Weights of a small mixture-of-experts language model, trained from scratch on English Wikipedia.
Training: a variant of Adam for the experts, 506M tokens, 5544 steps.
Below are experts of layer 2 (counted from 0) of a mixture-of-experts language model. Rows are named router (the router's row for the expert), gate (a neuron's input weights, with its number), up (a neuron's input weights, with its number) and show model dimensions 0-127. Each number is 128 + 32 x the weight over its row's rms, rounded and kept within 0 to 255. Numbers have three digits each.
After each expert's rows: a language model's description of what the expert responds to. This comes from a sample of Wikipedia text that the model never trained on.

# expert 36
router:157112051087112104139064109099177158113121120079080092067134142119079144087125135124135154194129109121120107112206131158094120111089047101113082176099107153147129160147099121140126158123172135129085127188118088102134159062109182119156093130133129097107158081107147131103142098130182140094121091096126130111128077145163170118183108118214101146136177084118089088105096120095110124141099
gate1:098069106115084142132154119082158138139169158069153120188075132144126157080123169144134134162110115088050175121128096111168125116118122103119113177101081148173114160126108142098119118137097108116126133115126123120135146118108136164082177111137129108108162136121173171078117168152072199166086188137056139146148109166145094166160100158216136078052129145148101124102127131088083164085166
up1:142068096102165162128184177140152154132094068150057125164111097114119120133124106129155131141134121145040146157221170114169103160083092140084115115174150116145123155141139133153093161141136138093077140084132140143103161072072121114161169127078116099158070101103194068101092087106140122160104154157141167131114138170165113144144127184158146128119156099138104089179129066136143127089159
gate2:110146094103080169196099157073170198133063134102126122119133120116104173103107148060090095169172097112078136114093150143131141146144099105135083144184145188085156138124154140096078123137167108079172061177192128152132111113154109155126141140131127179129154105146119146105129222159145144148147107160086115129164116176173113147138109119152129183153137150108161127170105163112178140088180
up2:129185098078101147170114125090139146093065136115147098110147149164117148126120148063086188159179158133059106108183149121118151106124111094145115087138149155060164091176144138201109110121164130036228110135145163187089125120146115157147103178115127103127127128137128130129098142162106110164104149121072141155148135142174121122137138097149113135160156169113132139217118129115190169126132
gate3:084099091084144146116134135103115126179154100137083109125119079107134102124090149167134138125135082142116132137182138108170126121103098128138065108093093078110111082170073181151096146126115183132162160115075085140153082107200087083114108099119145074099108092064143128145115183129145065110149182130066141136140142121116122155176098173169185062132106151181129085158075076116130109157133
up3:081093102086127134078127131105106129210133122108098099137112058096142085118099149177144142125135096153101141131167132134163132159109118124124088103102097128124103095173079189137099162168086175143164179096098070151139108124209100088127097087117148079081127106081115130162092170161137107123166194140077180138123126136081146154183106172175170078125102142154137119142073090121119100171134
gate4:121200202112139076137077126114134092122106128110117209129125127155166106112134167131157164117112196086128172058125145138106138119140085100067124161142110122165156173164113121122117091109111152145106154109134076143094172117154158150166112147094114145110135185127129083076170057120153172132129168097110185121138072187107090139162132085138176096098170145144144101144166182120153196146108
up4:167112106104118184099191103093147161133141100146185073131137078144122144101101118124140130130115122115103091141127120087142119150144162166144141146119136118125129085056151163131115156169113132176166090129099174139143083150156111116072111148178122112154147037109066231109090183192192154135163061108149091137108133123119130094112114158106092092186124095139111139141147125157099081187142
gate5:147145088096110065188115116100190173167120145144097119083129099093108136123157075129091126179136143129141101094103139099151151096096145114180125135143131094129155130096131135166126137153122150133176144174086169116132114111197143140151101146179108104162123122159196158087184210104114109089100200145125123109110100162108108108176144117180163083082132135157179152182097145062127118046128
up5:142123167181154164097109139145181111043131148081096147092081162178107186105110158150130164168133081110069111111135096140134076185134106107086068115121143139111106125137096135096135095112155056124158100123198116093164107145099119127083124116110119135144141082093102143128080210181101152161126105125148115115128112161225159127090143163113121144148097178105123072131138129120135144140194
gate6:078152135125106089169084144166130080119134158156118145107129156137146168092115170120146156156144123157118148095181133112111150103138127147156101120166115151151083107136105085054186116095187157127102143147108094166153154112164161171170131105152114090060095212185125093121162149059100135121126161128084149138156066123127086150098125080132130087094127156157148083162147203104176197098162
up6:159106091149139161096159107072127164112111131109142080134092134129131093146146096157106086136130106114150075128082127166148095174114137124127118140066139104086134173156130155207063136146087134131159108128163187103085101132138090084083154133127128134181129071121155143175113128187102104126149116141145121095112167099149177086155144210165101152175103131051110153119072048130093062125148
Description: Table spaces and Career rows. Blank or space cells and dashes in sports statistics tables, Career total row labels, and pieces like mid, é, ode.

# expert 10
router:155185159117098110137178093119098164140149181081199110078127151106164111155156154098187118109114146112155085093078059130094129150144134105151147056129131155169085096120147201146127171074108127143126105120100072176140164176177191124136161081124107184158071096083166069083122133120147108171096114128107108114166143106075140153112145123103182126161124115123126156102126132131151110127173
gate0:138147126105193073114125126160164099151122079137099150131149114103107142179181127075155106043126177104163159115169162156088106122082136098118139167146110071170123144075138194183127112120143126080182159123140150132164121130108149116131128084095208135144129126072182105090119124117156119132089189160181162139090101154162162153085121085071105135066098146158098156118092142129079137135111
up0:163155089104133059119138123109143110142095069072131108112146116069088159137133145133146166086111161126191114142133135144113105075126162141102173119142072114157111152080115157146169131106133084136174175118110137121119127142086163093127186079142179174078136130078169137158085086128156109110144197123152167148142091116191172098078177114091097154055081130057099130141111186146108133115135
gate1:144125145141169133184127141087115171104124118187146139132112152085041098133140105170136145095142108094116140128088102157111117112119167112111152102104205143148172204119120195167077106104080100147161168085124123184119197140143115117129132163197093123124075127119190144119103138052172107110106121162089121099186099106061152116122125110130150089107152136115170122116113125194180104117118
up1:123111097109090122187141097100184108174130139053129106139141128094109196095146138051109086168124166143142108129117133142155144119124100141137106120149068129143101081144160141114135130116126134144102153139107130097188123116160108160139182075064201128137136175089085103101127159121068153135170191098077141198074132164205125158134129121134147183115119150148076177148164175108102104098122
gate2:121080196141148181147151214085139103100189129112122104172161165145191121100106119126147054117070100101122118109098100082144082141130165093155153141104143114151060124148152166073119130085138151070195117111122102113204141171124142102141155126172094077131074125131171118131094127170115138116072117123117147097139134136072105127181099153167146147103103130114110095128091128167094113176089
up2:138169076148138076102095039182117122148080121145116149112096086133084134155140146141101218116193150144117157150158183151105151111118079178105107105161095125106188133097074074183155143174142113158057130160145140141060105102116095160111076122095179155127192135126098135111144121104143109129190131139132125146123127149200151125096149123104101129151165126173147153133152118108142157084154
gate3:191131102117106102150090107073139084145082145098126143107127127152115170157182105191115153087119112149104088066138149099146129104111090115135163036135152112127123122138139184170122133086129107128133170102129161091169136131128145107174080118107163109123158154098179073177181090116109158093117119164152154212077092147111156142136137106144128101112185143165110101157118175103086114026146
up3:182143108126092166186094081086130103159069159111163199129210128098152130134148102144091111140086093150083108110072168093140080104149092143164162118083137154134198124155083147129143137123132113127138131112098153111155101106085112085112106144117105103063187125157121092195144104127143176113157155159153170146085087108142089133073140160152085120162146133113125093189134176083099128072140
gate4:150101132150180073093210169173120180196109164163167101090135120160093131152116112136110164097094139141153051113111118160131110174126160170114084133121104075128122123136144098159142159156125190070097170123081105143085164161146136137159110105116113116150101155139141092185105147141132115150139085173106098140076111116124164079106155052162149157144086103086117154182131197066133134143136
up4:125125142171172065084146151133104189167125199161179108172137096148100100127155100169126166082085158119146133100095098187074144141105152181099125105124123099150140156108152164211128099115087162070131159111107129186139158162138109114160130116100152106113104183123151064145078149091132119137059130160101114119116100128158188146151160090145131153175096112096127179176121161083150094083140
gate5:109114084122101113168118155102131121118164080173135113124100153130119148138089194117105122091137163135154183186117118107163097063198093152160136116151144087113131115124143107133153126083161156170162201115120139194131131101151089201074164111152141126116124143065101187127132192134122100100110166181139077132118144113183135196133127205124125096154117090193140108104126071119165144099136
up5:101140101113071103167092161125173209101113144163160135082142069073124187099136127169121188109159103131182114187100153143180114173126134114143135156100115096094140122074097114139127118121099150138138126116128159169120074088146129218105151130106120141154121135092128157096164199103057163119101155129149095144132158114143120099105122214104079159084136110130141167112121125080147135071185
Description: Word-initial capital fragments. First pieces of words split into fragments, often capital letters or chemical and brand stems, such as D, lor, box, Def, Re.

# expert 12
router:109097131112105176158100142167137138103098120090129160148107184099131159149179158095118130150142080151147129148083100149088106116163136157121134119143088131150101088086099188180127132066102131178143164088109100154111094146116073150109082159121141180177142136105137144154167077111189100049096106075160107074133094074087106167111078126113139128101042158160134165094163082159166154142107
gate0:155167174196180096085105129108149143140140114032091136141169131152149130094094082154171151121158146103139154146104150134118103117136158128070182157122132138132119106131076165117168130181121094120106148116127098164151182132110132147136093156133197104150136202157149129144058108112205150196043174135165134113100151164106163126093163133100110125067127116133097134118150145075118131148181
up0:167134141109185140145111132124146141096132125059114125166125094111156127076055067156162116117127139113096133108125136139154101124077114145089101110138114169152126116133088133137191120192110059140142115139114065143143150152071135134119116132137192124113119125171134214156082136063122145100021179161144150165070166090080132142117131114147102139112117078100112180086160143069119102150125
gate1:069106145135182093123143147108122140084105141124079098145184119152165196137105040115107154106120116141103212107131084142137142105088128073144067167154118100144082110160100140153104114108126096176178154117080099159174132175062189121101049158165145111128144108137146132123101104090126137168096102123126105166120108188112145142083098125097128110101132099161116101122124111126134199102198
up1:057110146162194070142147149102118162071092127144087112113165159133163188131143035114101164116128094106113181135108048130147125161107132117154100160140136124152089082149115150140108123139122126162154181117077103154145104161066180130095078148182104138156158108163100118151118106121129160178112123119133108159140127178121162097095144138093146095079140100178127039124110127116153198127171
gate2:123144103148119158126092097133145132148122153149140206175159080123179112118167085133153136078163143163075124093158097086147113116099107179104166156156083113084134191169118183173132112107096132195111184069116120122192161107067085166105164145097145134114124158161185162124117144115107128112036132119123178140144081201170123105169100136109122084121125116126135114129153080092125100104149
up2:133130124201103116106101151167147100135120146103130193179169109169178112099139104149149188086144121154071136104099124100122122110110156156033182171145096053100135185204133164154120108126144132140127155091146093139166178147067148124064116135122188106108114173150157131117124124123122152159047146161121175135106141171169115116119110123065123145165147116131130117145163081133103159148179
gate3:123180195170147114157172145126144161139148131126140119128093136094108105174212114127159126094137122146159147136102167086091074140100119182090157138097115068073168101156118157153175126099099180163112119143122115135134150142099125146167143090130146135161101156153085170157163092116155185116092112090182188107135153140094163136130183133151191113126067135086087101209170092067130155105152
up3:121075061098095137133079114162079081113117136120119129127160138180135177107079157134112132161098151108095095132143083159149171097155121079151106110159142170157087149089128117071078129150143098093155129108133149113119080120148110110107081145140140138099174097101143077101107169162147087145176134144091051130124116115168080114142102102077062125110182135154172153043106129191133063160092
gate4:194096159142115174135138095120134128125080193092174133106086116117129144137134077171127140151102106114104106082145126066158119065164101161115135085085136155156137134058141138151151138189117207136131111095093120073140068125124104112114104156123175141135114105136155156145153127093144129098136153121092135169131073116111124141172170094142141143099237039170168099155145118094094105127077
up4:163103158150103174165114088102123113114086204088166158108086132131142147128126112161111114173086080126104142093143092110149112080182100168154129082073113150163151150069147145145165106196097204147143141099062117107135060141145095123100088167124169150156134087141168178155169105103133141101127172108088116144155099118121124134181132093112138140098208078180163108151152109107123097110085
gate5:108114063135161170112114124171166111117053135140108173126077156083149068094116138176172088135147116129133142106133115119113117155161132088125148137111178130107120086127158167099127126090179196154102129099155097137105118142155138185102188216144101142129126176103134118174058114132092120080104089106115136169110102088122158151092130192171103057136085125163118087122080093081132124074140
up5:118127083124178173103117115152164097118067136124115153127051158056159072114104150157178054149140129127117157081124108115090127146151121104129181141130169141132128078138147149102149122103131181162108131092147084139110125132174144191125207188108092152138122148102128144179054102126107107068126071120126153174109109090145161155099130217148108080147074123151113119130102092094131124086118
Description: Mixed fragments, heading ends. Mid-word pieces such as oca in Coca-Cola and Boca, ar, ot, heading-closing === with line break, and is, was, he after which or it.

# expert 3
router:127180131114129150115152095079134106153166110107085139157107125155131113110157119081182124083096068137086175147123118172148112118094123072155122115112104196057159077145173141150090125139149157156134121100113066121095170100065187133187097159121097143158160137175131069169089102150124142137131099080134147108085139145138076163135153076072081076125113153098140085166164185102116158109159
gate1:096122182087122147088130095121114131155171180135097102123222138155080162085147113130132063083138114103143094094118097199137140110128110126155136107127115163117108050123167117161144126141138106136220071123076131110116174111111132091154112076141110105149132120120181132092111156138150108129153211130116118133111191175099152165157109156126176118121133121117122184157047169127117086138069
up1:083088209086131144075129077108123103116168194157102118121178158154118148081162118154147062090133140114146092084117078171133138140135120119152156103143115138128099062125177114176132119119127126137187101114084141149111198115135128123166100077103144097143133092107173115092119162144120106134146228137100126130118170195077151166123103132131160106106128141146122173147047157136107075110073
gate2:097157127132161190140089115125145125093138102118121118124075169114086126096137128080109131136092142127124149149149123105103130143096162139084108131097081105116152121161075132176126124148134194136121152194169157152119058130158139098127146081132172123156118070154073172143096109129117177163156111122088138117048110047147192153102110132170100176136188122120102126125153097102026161192157
up2:130114118119093097110210133130138172103107135145140137116157082117146113136121171110145134122165110123132086091123151169157121100149109112152092134165199146133111117082157104061122133124142062105123106079109110105116186104125113130121100177107088119118124210132182108095179181153135087082112145138167117153181112224125043150142153102096170069121068133163134128127101176159177119088103
gate3:165128173143156125109062199104122106174140115157136131138113149158182113137153073164166168163166082099118100165080113112129115174140122094105163145115100089138093107136182107122133112075059159181094077111107101120160154134109128119143107156126166090133173043087096144123102070117206136120147098095041140104192133159120109100132112124074142122098126103133178133129101132115114125088079
up3:111138103130143105196117134124120142165133164136081181107194212118165216133127178094143124110108105164153103136125069165127143125103144121100146113197142181154160091175137128096160129101124100132183180128111123165065140147125140123145157158104138173143113166184170126149116110148096101198117100106187159132161105128163132116120151157157191151158099134137131185087140180086071092145146
gate4:152109145124150150130174163173130156077106208097174144108129116146184159102137118123126148115129136098130127077076040143099104195147131121097153126110134174117079158117128179125122100132083104149113082094155109059152180136111146152130122182142177171129125131168173176060108142132205141107120127107116095119108089151096095131121155128084113161110130052062088152100118157075089109127141
up4:163113143151126152168139103158187137141116096112127171072153094133146113144113127057093126138136141130147089100087158189135139151156112082104132113112082173120081153124138136107206120132140117056158056142169150078174153090142144161149113104192142133139117107153140110049171173115160172104127162147166093134105134066100165125133076063104086105112150160060107159087127094140121170124167
gate5:110154157087103134141167143126149200144134149136183111096146104134162138167130140124100129149127110153134118121100154163073154119127188097080125116145138095160141189162140078131118111119111111077165141144117132163157099122106155114168111202124122087113149088121168110070130089108067098125084127152135128197108090118137099081168172138118076113149105154071129162123151166105097208140002
up5:085140185090116179116182150113147184089101178105156117085112136113117129129177139098058137167076087164111079135090142154100129152122145106110120133150114080160171204133127097148081112141113128072160135149131122163174121096097145080173122169124114134114163033162166124091186131159112129102127114129087159193123131099136108101182174135114083102155157141100131160162145160076137160129067
gate6:156069131152099093180109135169113172086175189121146124115123091111130061095108163139128118096194143111116144116146155133075115080131171140130150119108122057150128204106051144151138157162116181145063093107099121147100129139152110118156160089166162155091190135135145072150140119149099080113184177129111138117147099161104074129091141081107099103113093094100114098065129173091142143094105
up6:180107190137134127109089176105139098133150172115112099119074081138108130124107094115149080105178096085130157138120170099103107115133179130165128106157146108172116163086088114155139119159146126099076079094130118129109161136205077138131133138184140116115117112178111093189103054162110096111201127147104107125175070123125109115125128114109090155106192059090116096136113228132110134087114
Description: Century digits, nouns. The century part of years such as 19 and 20, plus common nouns after the or his like member, years, Minister, widow.

# expert 22
router:081176125076111139142176174107134130139191124078103122135195126173109097137113168096091093158131135163119146113126087168149138139184112088169077091126153199140158086099131157105144147108188113148167142124118162095154144090120134089096104098115157161176165109086163094129162059116146171155153093203148119134155165056102090151175110122170104104141144154139095084137130065116089154140111
gate0:145121179115152129111106163128122062154146134170105122138102189145117181122136125182121162152118165068149118107133084113137069167077134097124152088090127116097160143159147135150118112173118096136088192129135121110116087129166045079113084137133132099153134072082122175134131067107136123075114125091125144162142065105136104143185114078198120145174093145148147140148096090158145172188052
up0:167108165124166153097126149112126075194154113161105124169101187150121176130112137178125141160104188095129119135174111149149078157075132094121138080123124129127193115151151132137101092155096110138114215113128128107105122097157062048120082134101153074170151102060136166090128086115132131085136133116123164161149073118162122149196141127210137134144105165169144113148098089157151139167091
gate1:119143167151151155126096103107140096138142141198100172151070181116186124123141105152175133132101171150100140109134127135102150107149192154081180117138102128138141106113121093160078126095075157142153133118179114178165146108144135171167158112116095088127086181086098102136144108090213182154127130169193134120138130104139105186145121159130143135142037157163178106092167089157198164152134
up1:107167128139072182128146116124147087126112138106161189209094119092093110130155155122104091149081135128106134147092149190107166165152088149060142170179155167123128109041153132085059139152113125095162159121149112135130165092174139130169104078118098169130112127177117140160168097151124121159138105205118043133132123139131146160157146075115145096116147121157156086106146112109206101107133
gate2:183101100155141125144143115140143137107151136109122178155143116131132158082147120111110171124183116147156119055056108095084144188111172121139135157118134135128126105119112136112135116147158111155065122143084117164123085162135171132185135140101100160110092127155160124160102070066148132121155137132117065169079113157081123085046145090084099153114192048098100107133143133161146104237138
up2:162105131106102101120137075106125155134130089140166117138147075084100142152154118106090162141110105125148184116112163131089124053160101106157094131149075165082125084127182114102100116108154092138117141179118145132106204130128170107178149106049127178142107131108142074138167138160207177103203174152107113131103155153146117176151123098181119134025160141113141087100108120117121089148110
gate3:123157072104150146078139083180111139130149157130078150072109079120090094176080148203141070138114134131129105181149162151166084117157176131146100073165150091170104134135084064094161143106156156153156127132066132119174139101231134124104093166109133035145123158129137077099142126123098112135151150121151143129158137132104104146149143218143104131146123154127119093116123090136126142078121
up3:128160069105146144064143082170103128123146160126076157091114077116088096155078149198128079133122120136129114182144157140171087105165178135152085066162127082173089121128109079091178140101163153173154125151079128121188133109219144125114109167108119034150140142140143079106159143123092103130142143111158140118154139116094091150153143208143086128147109158139116099123126086140122135083115
gate4:158177057115133131170141158096107123086131098098136137139173102111110141178095112094122056169092097104167152095156109143156065159163099092130114054114170145091085037138126071093124140083123148111169117110135157087076157140128068148098130142157124108148117153139166070138129091087152133086139126137049068142134105100142135120151100099140181096090144152144144125088081121127113189114123
up4:131148065117143119175126167095103109097145077087127134150187119118103155153087105089134054177109082111159163101148126154144058141182099098142104096132158139106099061123128055110125125098114145098178105112139172096065155133136080121083129146168137133150119139132156063151148106091138149086147141144051083148155100107158147150160102124144181103067166163133159118122061113112088161085134
gate5:104117173122137121147124183112140116177166144145124128127122206153086074170119136118179087120118146131129171196147166192127112120150136130152142103124178132176144157126145094165114115125147104097135139121076145153177056071190111128112089064150156129148123189076161097132135129088087152113159159172136156177153130150152159152115124178175105143131134189182142075150141112091154100068064
up5:116163105121113117134157123132117118149147193136111187090109104134125161137128168190072114091136095176116093128091115139173107131121176125156083103105165103100157083150094170205070144145100103171126147093198146138211124153135152138146150141086100107113089111159137119128143084127132092173078180131111128019128154132107076116131140138152092054188145138116112151104157067122130141138109
Description: Numeric units and separators. Percent signs, degree signs, units, commas and table pipes that directly follow numbers, plus election words such as votes and majority.

# expert 15
router:104078116163148113147142219087154158128059093097119196172125135122138106062132151173178139143177153124136089159145125107149125115094114175092136135123210133149188115164134136107121124142119142175146108093143194089089099135151058125104112128100137172073154147119032145108164113149100165171078135157168118088148129130165160078132139156145139118171154138099116147109099106182115110145115
gate1:124117127097163158096122154108176132095098050080162082060137096104131145110135099113113111129116090106180048141123129145143107162123126111172100107102138103184097088112061129106095145086121127110128093120164145098133149156122143139104138166096084101129108144119150116153116186121096135198077172086126121148189094091196173090147147154138096137127175063177084067082074086106128114149123
up1:096152145117180121094104113146086124163125164175057170171124126116129115189129160149134130131122165143079192115118105135137148125131113151070124158128119134074114120108181126208141126144111155140120192156071116173165127077104148115167132094191163079187151118155125149121161030110172101131150131154136144141073158177120114170093158115127160117063086168108173136165131134165129156123175
gate2:111153130158128154106112131050076189121107092082209165080097097100134139073129103134127166153138104133111120089144089103177169125123108086076124140106119148115151166101190159119153147141090155062150161113117114139117152139093175124148161117132129081104145116149146196106114174158208155092084129098106106116175134183190126107149094101104153064078128107117121188152109169130165136149155
up2:120071149120119167195155111131137103141108127092064149110136183173171169110138146116144156090142112133078177135122145127160090132095155178142123100109091132169147115115110131216169126192098091096149159137121110117106173129146117153159115119152138055156062134135162068102227159114088092122122153136115196122141141094169154155149152137159108076131114137169154091120108076071171117155138
gate3:154112077100091166157142155096216212133115094127120158073119177155133093125122153148108135155066145071097129172148123150112120169159142141168105087139137118206116159133090143129096130161105136098116148131096147142098087123178124134200130079143116125100096061099162145131134201115117078159108156110142169170124113096158132090133204112118128093140145132099179106097174094060118129130098
up3:075169190133092142141125134212068124133155095147135143168164157154113160138158147074072092143129070170149125127146157109205113130115124116119080138117141127042087117119142101113141146089134201152140145172108106140179172112107119126157139149096146074169130143141116059112157181110137184150141132120157124133156170114137048125109059122156126127088100126171099069132134080150162136103130
gate4:109108163131111106132137166155135129101118109145106201130151152156111093107113159205160113098110140115113194140191109147104145115154177100087160106148223162140179139155144158143118117175074076149162162100132147175141090162128173103112134115105116138101217096155086156192157133126112098130109108129114075137137175100155174158134050150131110116204155180096096141161154116124159139114133
up4:119100147094091143163158151154051124107179157101205090118122154132109116123114107109148109180130164112125102132183148159146112203070147131138146137105078103125126112078111133096175150132103186161131139110088116120127131117183151118087170111088120169151056136135183183089216081099097105141100159153123121083100121136087133122167149178201109130101087132134091132138108112148186103170147
gate5:112082157117155212084106143150146102089176118091123173169072137109132140116087120152150071176130059184150113127163157082092095159133109101144127098140138152130133128133092166142125143050102166117113156112124125142162123097142161111166189185097187145122116156189124097120146144128174069139142154063120079109178159101106170091134159125080140111117125070097130129113054122176147126141162
up5:130085139129154211070107158133178115089198122116130166140101139121112125121080110154147088175147119172141112099164190119080090120121128089141155109131162165124122132160119180136082134039116123136122165111133162151171123107136151114179170206066198153117113171118137126129119131147163082125129140091143087103163169110088134088125142114075153110137162080087132122130063110203148124170133
gate6:094159136154138104082178098153141171130174154122229156100153141107163101088114090146139124142125101095143132123103184094170169155136189104102090091172102190035122112181130160124116114116148090153124146111156165158094106171109115079103093113118161127095144168163119113162107162115124179115144181133133103110083112082132132146116087142131124075160127137114097172061133114131158102071053
up6:124136080132110126138131074130155133126084170076237167071123068089124149097162076152142166179159085173138137120147144125152136116144113175151076144143061213057126098117178140142131130121128124091120122133147126089101105089141151126133143130135093164121127148174124147103185162166086105089122120103109096098123224133134081094138114140154167095144118123131142166110130153173184172133108
Description: Adverbs and auxiliaries. Auxiliaries, adverbs and to in running prose, such as has, had, not, also, only, and -ly endings like gradually, typically.

# expert 27
router:119153152094084156086117118120145151120126130150090207118072112103118135155112166121099153180151119165173083111081073119118089153127072185110165137130131174131075157109136146129116080169142151166116170189118148153120119191136157094126109155134132124194143118092179118164139145159096160166180105193147079111071156080084155120124111106162113138141075206159118126140102107092187152118090
gate0:126130142131100164114146148064095137140114144156128123069142117045138152104142135169072145154138157129087106094159071150163160130099130157080147169115166202103090195087120125118093117109111037134144138173129145150106089157141189173160087183165083115110128164140109105089154159064078114115124148142101106107164130112092124150116133112188171072112126115171101094163144128091134145071095
up0:135134154107095146136150155095095128156139145149157114086163125041125139086150129167079123160137133105093127104156086133159141113105105139081159223133144196127105201125118092112109125110088055128155131149144133166083097128148189177147067185153102128097119138135115118089155161053093094149112156116081118125181116098106141153103151141174169063118125119165133082151147127074126125078081
gate1:218112171104094124178124126090126108139124104089134122114177117166136174060150130124121141131129049124098129131122138143127126072099195125113116182132079132111168125111111178175146139139068140079122130140119136147125145157104199130100100177107139127103119182191137165072158115095117051145120152095052133104136119159133125129165118123109116125119162151159115108126113104194024114088116
up1:053121110143185112141125135137118123132094167157134091138077177049120097184125118109138090123118222092166141088131128128122146171152096133145141104170179134156101105194151064034127135137176112151147100101128148111153102093166120162114158104117106065134129097112106085152091133108147152133175079133179135164151129137115129144108153161120134148146110058100136114123097150051160113179169
gate2:089152123132110141183118123119126137132059209190143111088081115129101135151125115145117163133104188127166116055174119191153158168080079132075168087133152111137089118171106119132134121169184099150120129102064107117116111151191149094112113198123103133109131102206150136196138141115135094119129092096168155136141133094101073135158122111167087114159115102124120097160066128158165120168173
up2:092149133140115137186122123117131140134059209183150123082083128146104133137114116153128160130111191122163114048167117190138153170078082124074159096127146101127097121173100133127132120169170094140119122104072106119120102153197162097108110212124102137108132109216136140188132136115135077122133100081166160132141128108096063145167130120154083121158125101122124103155066127161161111169156
gate3:078151183140115140085106122087138134130091174132121147094076131103127096094100141133137137169178161130068116113123091167148153137100182141081176111232101165110091152166121062090097088141130087071149146121076167138150124167149148120070093178111177107124133135155137138156126087072124156164169095183096152096119146207098103115198102128098107177141130134117133116124113123106155147138100
up3:174103075110147130168156136180123119132167094128132118175175118152138152160162126127137126085090104139197128145124168093123105117164060121172090129016150091135158108082136193172159157113129165180110128138186074117108129106119102138200169075157063148126125133102110125108120161185131116093104167081175101164133114064157155137072149136163157082110116113135120139134143136157111108140145
gate4:097168147104148116159082096071134125144130088098121135130170139122132124056152119114111084145072136120120125183073137207096146102125160082097091129159138125152165105099119127101102140146087177098212092129140079161138111137142192147163218141147144142151101090120143087111155133049122112114105107134110142195172125203126148126129126120114130125072145124161097193144168134074111141140075
up4:103180157104106106169090108100144158141126107128118124112122099120100100100139122117109123161122162144167101115087131191109129085117157084159068116075164142119173134135108125148085119144098156096239105141137111143121104142135177124205221150151122158133110098112119145108155192087104126079150123121135132210144130185191194102173115087138113111089129112105107183172116156112117146108072
gate5:224144182194132126117154140040109094156060151156145137095098114128090163148115123176147140138156216121154111077141128073134133144086115129107158163107166157154132173125111125131114126172059042175084120141134102094084113128130115193159142142150141097084105138159113146108117134099097040100086134109131117127129134079114118101083135146155133128128123093133140080167084148106147119147133
up5:087113099133129102137104106176112134102123163112113120110145164094201146147163141100120097119077093122083151183104133150129136091144202160141124065164144097092115083146167109097126133115173159082164133147085199119173148142187123080102092119077145054145139122130164110127145123121170174162219095165090170157146138200129141169200123117170168140122139115128133131089094107164121126131164
Description: Line breaks, table pipes. Paragraph breaks after a period, bare newlines and table pipes at row ends or starts, and heading markers like == and ===.

# expert 16
router:110154125108129134174154101117127112126125117108061106091147168102149149111096201108172076076108103140097093102157077102149162072138109087164116052127134121099148130108078115145105160108122114110112135069157079122089146115103177110117165153141142108161113148120147151092110189176117041138127159101082126127065128124091171176098136194163136103093128170172079111138110075071112106158169
gate1:096123140133164134067167178154120119152093149124111090178119187111153115095154136143133111095081093186127161129124083184108133138087151127102102132093132117118161169156172131041123146164061155074179155100187092145139118139147154130156170138134096106048161129149137146157163086142115132117165115115139156061118093163195139108124134133121157102116088101129153216160178139164178132155152
up1:119111091075149175139212139161135169091161104123121065141129194152155086146115100147141111040133127163126093134176086144101105112128143101107149080107138174066097115213139060087147121138139179118177199127175126117161139164158157097173112097130137081051170126089146120141130121179115127164143139128117147076107131135146168167096117156161146129103085098118100158144141109128143120122108
gate2:099136181161151076145196169163140068188106146130145187087137129181169139119095133136058126153134115114105160122099120136096122182115112115114112120154132098125175108086121163147133132163140165114099162127143124125080122109157129143114154087109162144107068107113109161160087137150109145118123028206188082191099182104131145084132179121096157110122178123134180144138146204113112113093119
up2:115195158163182073093144152126160108181128168114127124086135105139109177131155148159096156143145147084119168119105118190081170146105136107098172155171142094098199133094123149146106132172100146225144183133157108136061116151149158122115165125074175118090155132118077171148129156180124151112115096156166112167109165109142177130145156121154105082106187121154153122167169177128129090078140
gate3:091178161151185135086053114193150134161129168118098136140144133092123092116102146165156127106137102154115165130129127133075103192163088113091129148135095170138111076186175167129130081099158158129093119085153132192103155162130147177161144158115094148098088122091137079186055106073084138109083053098116174151094119128103133126123114141124112101113074172153141131124116126116121209144121
up3:114197169149149142078069129137164147167124162115097130148153164115098089134089143163166128092149088123111130141139119138024112172168088119113155164163126120105178144163131194145134085111158143169095124067162115169100169165158149151158137148119127131134089109110138037152060119097130176108079077078123133140082083127126152143087121148132097116141076166146112152105091122088087186125135
gate4:131172112140155118093175126107160089142076117104130138115180165150196071081119150084168117154128081087179161074075146100102130123161077104091113210147070161177088128147146085173118124134123095112150114090139080160078097138113112175137111171207146158094130138172107087121116145118150116090082137168122094115151086068127130115141063127102175110112164131136125180131122108103110111150101
up4:127085139108154107145152120091127127116208146122110083059194180117105137174205112171117097081195107062164160181127122188137068102095124119141102113111116102143109150124159145154104140069120084141119104137137151106159167121160101102176122137172136141160105124125149086120109129097144088119153186162121159157112162073118109139067119150153156133133123136103157063147062092101075111094174
gate5:118123187094203182129169065141155125151162074110101059117114134161192152170159087111164145112133178109138099111148130115099093099066136126118113133158128086114080117118070188084204139132113127182119158138149156072136166107166181109169112124097120156147192151089164151144105171110107148161133132159156139111117107142111151155100140161137198139129137135187110107091130114154083066132130
up5:163171084138086115115166162159143135145127179147120175112114089095079146162108163160129126172128125119144092153127111128183129130143143112113161138097120129147187109101171115197068117052120139124135088129079057101111157114140090123112106058174114159152092130151119088123144142132117119062148126045111078146140169102217113125110165098090096099142107105073071083175123115150172145147119
gate6:124119122118071192207136131071150148148161145131130065138196160138089132145163073131126089116107143097145144088089168180116138096118090134122118119148127135154054127119124137177154127096061111120186130146096164168166102076126153135051128180131135093133080087133135136074171142131100112140134129185124109122126151114155147151196099075164104101147146147057107135170175127104124178093115
up6:122079178176098146159177130093133153158122207137135127135182239100119156127202149122101118092100085138156167165111075128122156140172082101109122157156114185169134159129154089171152153096085118169098122137125127128081177131133108130083123183128111109108092099158177131115146117177158110121117145152107104150104101090197146140183088116163111085111122119072114145176137150127103185126147
Description: Infobox field labels. Field labels at line starts in infoboxes and taxoboxes, such as Kingdom, Order, Country, Coordinates, Police, followed by a colon.